Experts of a small language model.
Size: 14 layers, width 192, vocabulary 32768, 52M parameters.
Below are experts of layer 11 (counted from 0) of a mixture-of-experts language model. Rows are named router (the router's row for the expert), up (a neuron's input weights, with its number) and show model dimensions 0-191. Each number is 128 + 32 x the weight over its row's rms, rounded and kept within 0 to 255. Numbers have three digits each.
Before each expert's rows: a language model's description of what the expert responds to; "comes after" lists some tokens at least twice as common just before its tokens as in all text. This comes from a sample of Wikipedia text that the model never trained on. Tokens count by the router's weight.

# expert 19
Description: Conjunctions and range links joining list items or clauses, such as and, or, but, while, and the dash or to in ranges.
comes after: ", ", "and ", "well ", "but ", "or ", "rather "
router:144117158143133125154079112135117112094126138070127186199099101110092135171118145133064141125168125112082113192186189155103088173085178152144130079146177120118154167147121176109181131131145107112087138146119180118167155100178129150137074112121131194137117172113116144067158146128086138124088128183085112161123112099127117114135135118118047134130179070187176157110096158056115103147125119137082194125109102145093111153123131091163108142145137110148152121069133153165144031106128117095169155131183122134082131136142141111099087093134109145059150086147100122063127084080095113148
up1:129140168111197128150164137118138159125119098113113109120151086132086118141137111167070150188105108104070165122102155154145115121091161124174107133101211127090141147136106108164102152151152193152128108190063155113153160106160136114188171174143097054134106154128128126098197110156116086180059168161096101033113057146162106070157123144146152127109114167198129157117142171098136164131101100105154108166127112088125143141173125128105175121160110098127129152095109119076101095099133181180096097141150077130159178174119102170138164087083090112098083155136179150116133139103137149140
up2:120113135085125135121181135163130166121121139190140123100136140131175131156152062143162118088110120073183120131135104067158188128116106150090145127146152107187131158201168128113112128090155119152116124105137115166093180152171089081136197141081111123123168101089118166104067124103210146128097176140094161130104126128151100174139093155082150148189124154122156122129152103129069183134149133187051122116146123116180197174108101127157083150091119122162121159105127109106105164117116169133071150106157096092060070152120074207125140149085122117141126145192123178120105152142176098111
up3:083141095155138083160083180164116182165197109107118124175140141105170059143159124187064170123129117123095127151165148087120132102137082109126097182135105086186084162163090151166126194136162145136055076137125148112158172172097121177119113126164144132094177135198136103106112137168101125158148117146171146156133143120134151071135106060169147123131134151093075146103157132075061166123156123122113146166154134107204186150100165152105153154138099156148096093129144118166083202142115067118128085140113115163086126114130104132089155106112141129175144113128086092122103046134117135138
up4:115131156204102125138052128110169165140116128124097123070130179144132110118082159118147157140151166152097124167096093159083119115158113127129113061137089083140098106118144147101162143097138060103122130154139125118085156145146089165083107151142103126130118111171156079158148187089088127106110117154114119064112078063096108098139166131116152116160060183165086141135100173179182161117110037095077103135150195134122111124150119095158112060164114156120139190112112138089127105138182099162131122132134104122151106083092106150104051093180069164091072139114168142130165104146104086160
up5:105172170087104130133168119160196134079145130127165096167095136110143150126091133099151101155141216124107152161131150144144149162078094154147141076149161161108090166119124103090166098144192152172172093175044143096137125123090143163135154160142082136114160144144149112052139179191196105135180111153042126132108066126124070155091085081116121113138071099203127113155152111165120118101158118079145105084195097107142122119157130130106118130130147097173131142129084140161094050151121097113102131101134178138131130131160130135088139134062153110070151159148099103116128096138145130178
up6:164114139126115157091116122121090097123206126122093115140180107160117126179106127099128112165169154103147118102165152183076145121097177114107180157085149122160123134108147085052140077129192141084095164108138179068110155121118170141174165134113141168142113117176160168139157056134108120160157127141130113095119108171154106174146171084146126129131157121105127131110139148068148159087062129074103125145129114146126114118103143108126127156109088162189063176100155108170153087126129098110120082138069141095106187085207126059100127166161154131174193127131039130170084114140147170135
up7:133093142106121160134095125125115111146168152164086124152128125085138126126119137117099109120130068093127129178150139158082069145122153082130192186105124126116161143107155139153104163110161151121121142122075133110125038111031122146128121191101127140173111178146197113137113114146104108177174160161203140162091147077147119074123112136123123195113163173148107184149115129130144116149100145129140071147096206147111080174070082098139126131131082173106173119169199127102089120104103150152141163134079118136148143151136176104141125100185152181147148130083059187107089077084112122163

# expert 40
Description: Ordinal and ranking adjectives after a or the, such as first, second, twenty-third, 15th, largest, important, another.
comes after: "a ", "the ", "is ", "was ", "as ", "-"
router:151107154108129084178101169169111106089109120054169151161130094056111109145118134159103117095150166129127055124110171150073060140152121135137099056189169100082157111160069186116155152135117143127066114074091125125145133091170161141112068089141142191109139122052079144112175081147149147132133114151072140086153117114141059088080117143142115126166168066184160137122090175080128132126093117146119154120097125144082142131107175070151166135127128146135158092099148081136138142101135108129192184154166083119138121084147069145102121128141122077080133090161130129117116119108128110161
up0:144102171080152135157118122091098118120107134144177141144083116116130160123084118121152157103156144161129119090186108101135133168131120193179077013101144105163108140110140089141090137104076128168148112164134126094153136158200141117066125157136096148095091111089134087085122106111147125167099089064104103134082141118086086118145083161165061105195121113116065180120126163174151137118117146136132114092099156174149160104117129130101121140174121146071224180120106178105099130154092144109131138129171122154105117080114150092140129132166095133105189125135117149111217160169161070171
up1:132172134055112117092142142177132093160088103092133122160083094087158076125116108153150131134146100174111112100114146131127174123144173146187169074132104167079124118133155044172168131168167123132102086122133131097159141105102128102163087120178105154147105124102155150137141118091156159120063159110129173127147094078117076157141135141190102117212114087219115121125181105141137116137135138108108176176069096093120139075175124136176102105137136146152140099104115155107127108108075140162104146167146162134077166132129117069102135119124089112089114111094155176167014156085129175163
up2:106176154086139071123096105093150124093150084083136117103180133114121172137157157105046116088104127128119154060132109097136130097108158117122084112088123111128161129141114158131142121137130056073134156107165096151157125109146113173122142103091057153131098208135075137170085096140117160150156142124106097161125119152155144159155185092129131079155135141141101069057165129138107181133161129164127121169153184150129100143072168170143170054160126148185141161108108122114147163074049173091116145133098120112135124089090166166104148107074101106063078101162129152121072092133091139189
up3:185126186089093118188088138112116142117125116207113138129098110159104171127131105096146156153127131189094113158148164144111126117083175039107140122115168162193171132118130124157173075079135078093099101139149151116155099126070163142119107094088108086142171142116173155133132119115103089161093122151166167096214164159208106154154113182134146095069142114130125073119115188105142132105105167200126153063154175123159098137145119112140155129153115138116139077068075086164134131116071150128081122099124176135102112114119127100116171158098179103154166143133127073109149120188155143140
up4:145119133189139106162172128107123104077116151133106084120113096100093103185107133160135101138159149082092086146111116115112147163126211215129129138104178100099125070145103153141109099103161102105065160082129090136086103123138093115127175136160140191129103144141117124183129145081179133166088113123075061113130097132107136088131163133119071151149131146095116126110163137219144099084203115121096161098180068083133107113085121133093129165204119165128114132144142128102096144142148120093116099153110115171190151118088139147127164127135114173053136091143135043091197128121155174138
up5:118075178092152076155049115153061161116133157104127078133056148138145115144150133174058114121098158141142096097116105081062124132103127123112156107156117133081129154068117141150112106145175122085093088126102100128136111115179153142118075137160207166137096109143198142136101110101113118173152163089115108111137135122168125119119116119136191127117169121164157171111030078072196160195110119108138157155120174156123182129088173096156125144130073125103127097148093106100130159134158111105078150143096182144158151095115094116105111082137087123127133095125142174130088108093096061073
up6:106140064107148105137058124142165126144136103110092099101167142091122155186136110108098186072087139141177152124091179136107082109126182120059124130123129118135167153101108161123106160145153178199075129135089166139165115125191114106134127109073132075093152119156084130097124143084144148120169091198111107115140104089118119136096073157175138134141099079159191133140067122092174089096152111110150151134113154129110162109113115094111120129084086227172102109147166143154144084156148120117145154188134060113172156113141162142076140140157165113152106156154096083106133141147082089215

# expert 42
Description: Determiners and pronouns opening a sentence or noun phrase in descriptive prose, like The, These, This, Most, It, Its.
comes after: ". ", "\n\n", ", ", "The ", "that ", "of "
router:171104153112152112167123168167111079114104134120130127118078080103118113141161157169094105089161156095129107157136167207133084148088135163141086080156139145107150124155111115130158132151125098078061097125125179100102152121142149162136106147136087202103128186122141133114130084123104136162128059191135096124184069061104080105116143189125069185170146119208152137111143160122111069141082095167110180110081122127078092126151127121116173148134171133126155105143155101157149096129112158095136169118144091122124152098114087077108104064196117093080155130148103121076066085091081114143
up0:125115158125111078143114128153071182175102093151110102179092125162083179156173126148124139113111144117173119126127162146115112131084029102100093111099136151145121149119161103119151108163087172089087139168115137167059117083185124081110055174121107076167189175036130145100088141077143117128150088128116112158175154170136083130150119137078134151168167099135160095115101161192136105135132187145116177145161104216175154172134123148109122134111119129149152107128113174091121165135064145159132108190112101095078122159163138093151097158176126088138114119149124165124117173108165135139
up1:136186119139106118093126126131134107138134131112132107164154084158187131089138163158112160127123134110142119142146180200209166085117144165074116121120204093075115163151152133105119115122136139132140151152147140086131072130109115067094138162069101078167092126190172113155101108099179141065124131153176142144112185125141110122119124181172144179116111139131080083150095136118117197113112106181060123113117124114164161186139191132171114153101194198137137173127127145154076091123117095190072123133079104142137120141155137130109140156093079109134096123158100140148091134184131034161
up2:104117168134143155142173150101127119105163139116114167082153109151152145128153067162086141166137174106092114149189094104168138099089173099126099136140135151076134134100094148123092117144040139129137103057091093145170139133137082071083116054095159054122144127167136141101088080155144114198117166153120104103150151123142150125085101090160095100097139116182082158128208089175114147142112083167080086093109112084118158097162140116129075141151180133110077159159100119107147102070085189146127099140092184105119175093104186161119110109130180147138104137078092092142177122107128146116
up3:103159147086141122159064106119111150202132118161103093109125066132114115137128143112192148111099185096093177144161131156140141208136177116038174125148181104094162144099158171076134146138160149077108123116137155151097113136149162132153092119121140107137118090130137163120106140099111156127138075175141141114108060120103128162153199133114109137128092159100129129127133146139196110149071193120228153110126120114105111081132144190202130144048128148180135110143149087086145109164157130102128095101138075115105195157139096132107197139146116100136146153196155094175134122105116106098
up4:142126120111158168137081124187135130138182052154123074084136099071141126164169231121203073137135149095167155093092156126147086150105115125165137182063166131175107208134166129125130181149147093150140142171159139175160141150104115121116131157170144108110160121145180129067081141128153148116204180098127128086106191073106153132115156155071103092087136045189142167146121108119110135163139166115125138117131111097157128125106136142115165110131145169095138139125139126128151165131161130109146151082135090096166140181144132114161170129177212135138141096124173163113144129092155118153
up5:139092140129137083157183157104081154128126161178149141147157112148076132175173127198144130135144106099184085124156093127122161165083136156179087126158112184105170101137074073130141163133107115159124120207091135137112140136149121113096095154087141137152145169164124133164073151116121129203129115135156149087103138181188123143130090106107098160128126130115199136149133141136162105152105012125134177080083172149128121080145109088137143065159090103136145057148121109089120171134119124152167137167185111155148126128146128123163126145193168102198235132139140155127134099112123141110
up6:136110133157109137148103112129144135144124157094144145120108119155104150118188162124137117155125140139044148138147104109121093134144128138156115132134118055157100132117091140152123086132145143075101065185074117024145064139135146175065146142182206099125132116137147086174140152061128146134138139191131092101155138143167134105138127111173187135149110131175105138116069185128103116096108069150093221134122091144168142167120116110176093138112117087144112102093141083094082073131144150171160089138122168161086131130098145135069102120094098133170092161108145113067174058172116179156

# expert 10
Description: Determiners and pronouns opening a clause or quotation before a verb, such as the, this, these, same, you, we, I.
comes after: ". ", "that ", "\"", "of ", "'", "with "
router:184112170134153122139128157142090100085110116148147153158085082084133111183153164158119144069142107094104085120116139200104066114099124174126148090182119125104134156129102161111168146114109109101097087125065152090123147105148110139107119127141075204101101185117141135105164094128081151084169070204080108127150094142119119124115107179113108163145140078153174127100137135130121111136104090150135165077123094182089087133142125084096164157144173094152135100139180115164173088114088144038162152142164081101144172090116076119119108103174113058061166112125130100103114107111084113191
up0:100093153206119117120151106160116118122135218157106194170114107106174132183127127121136110109167107103132107070111145098108139105133091194136142124132091126139119099142166113147136079092101193070126104125141155159177114146118146149140135108196072093121071170152082099160125085126109112108121139156161132120121117107177122121169079191100108135132107147136150133184065068063091131118141172135133156122119163120075133200130152114082141197156202103132125118123137141216109082141084099073109153084155124149103154106130128138132168175100145125092117153093135120148109145196112093058
up1:106165102139132188122143090120130080125154111105128077191142157123136144191155129122138101073123101099131135102143119148144116115147084100158091152092049205133173103126106135116137156117169111120138107106162145153174143066115107164179155149121120151140114072127126110164117129123082091102130170131192170190100129089101141108160113136153121131113089105192138144129112097116135157143146100116138137119044160068171080097170111073155098166168134150108202088141191103125107143122096128154123190129129087089161184049071099119098138219113108065114117169091124127136165157119106165161
up2:097161064146151103127106084098143107133130120144140133168147130094136177130132184138128152084107115136204100119110088159064120078174074135155202124139147086175086133108121163127154148143118165150070116103129148108126196100096091198113149100168126162128117117093141143153165096130061121133171106104121157136144167137176098165101161147079152171136126184108126111152128140137136080134111156162072132117096126100126100118171161072165160067127079105205157152140139072120209073132186197117097098111089099077136138129148096075120140102095148110153091073091151143108143135183122154143
up3:143131137115122161172090174097133094096119132144080120124100135156155119073160146137090186164116109156115079073078069155161114092103181053148165128130143109088126167118130132182148116064087092158079126127118181146054104118083170126052141156141070149152122098101140091099146111071125133116097144129164123106226151106119092148129133106128145164178106104127108146167161150163123089110170110124110157083157095113135157070111134131154079151130077149123122087152135129139109145129098166086109150159161146107130168124097147158085143068120122114078049096176088158058089134142064100122
up4:158133125119135139098057102174108125117144124111125093095162150157106194150162185088148107092112064151077133124170171087119100065149122081094189147133130132131148195104130088102139124122090069110108098104128071166114122140164158160144184093205127135129150135150232096127078177141142127143014175142197129115107135140146111139138099117136113087126146093139145115087108122064155151126100120152158105152125217184183139146157182090142114128089135166175122138130167124147109111130118143089125142175145126086100158138147121112112121174163125163160162144164154110121144083163129143083
up5:109162174145117164097139136136161094135119122122135152172124104147130118136115110113089100146138122125138134110083138125112054140137154160136159097121120134120106140131135142121160103129137109180064132148073120112126163089162113138129067097093112136174117199127104075084160144101121066116064109138074126171093139099131090116104107120193137187136185129138188107124096074139102089123167088088138077122133114124105099129176162120063148129101162168208145159138199140067118141123132161087123097137123112105138159087217153105161165128101111121124049208182134100165112030134083163155
up6:167140110116108163064171165100119075145147075151133116089128096212111194110124068129172083110120105148168140118125099206184150120105136109141113126156139077088114138101156098062136107084055091154136127165158127096108121099112212135108167134139121088108141131130158199145100106191133144078173108109107068152144129141161127116104120085083124121157105109114133165086130106075175120084149097075048112123183103177159121124097114092077117128113180172147082147187130171190142111144119129086105113129099179134166136114134125150089111152083126130127145100096126142069090122136135104139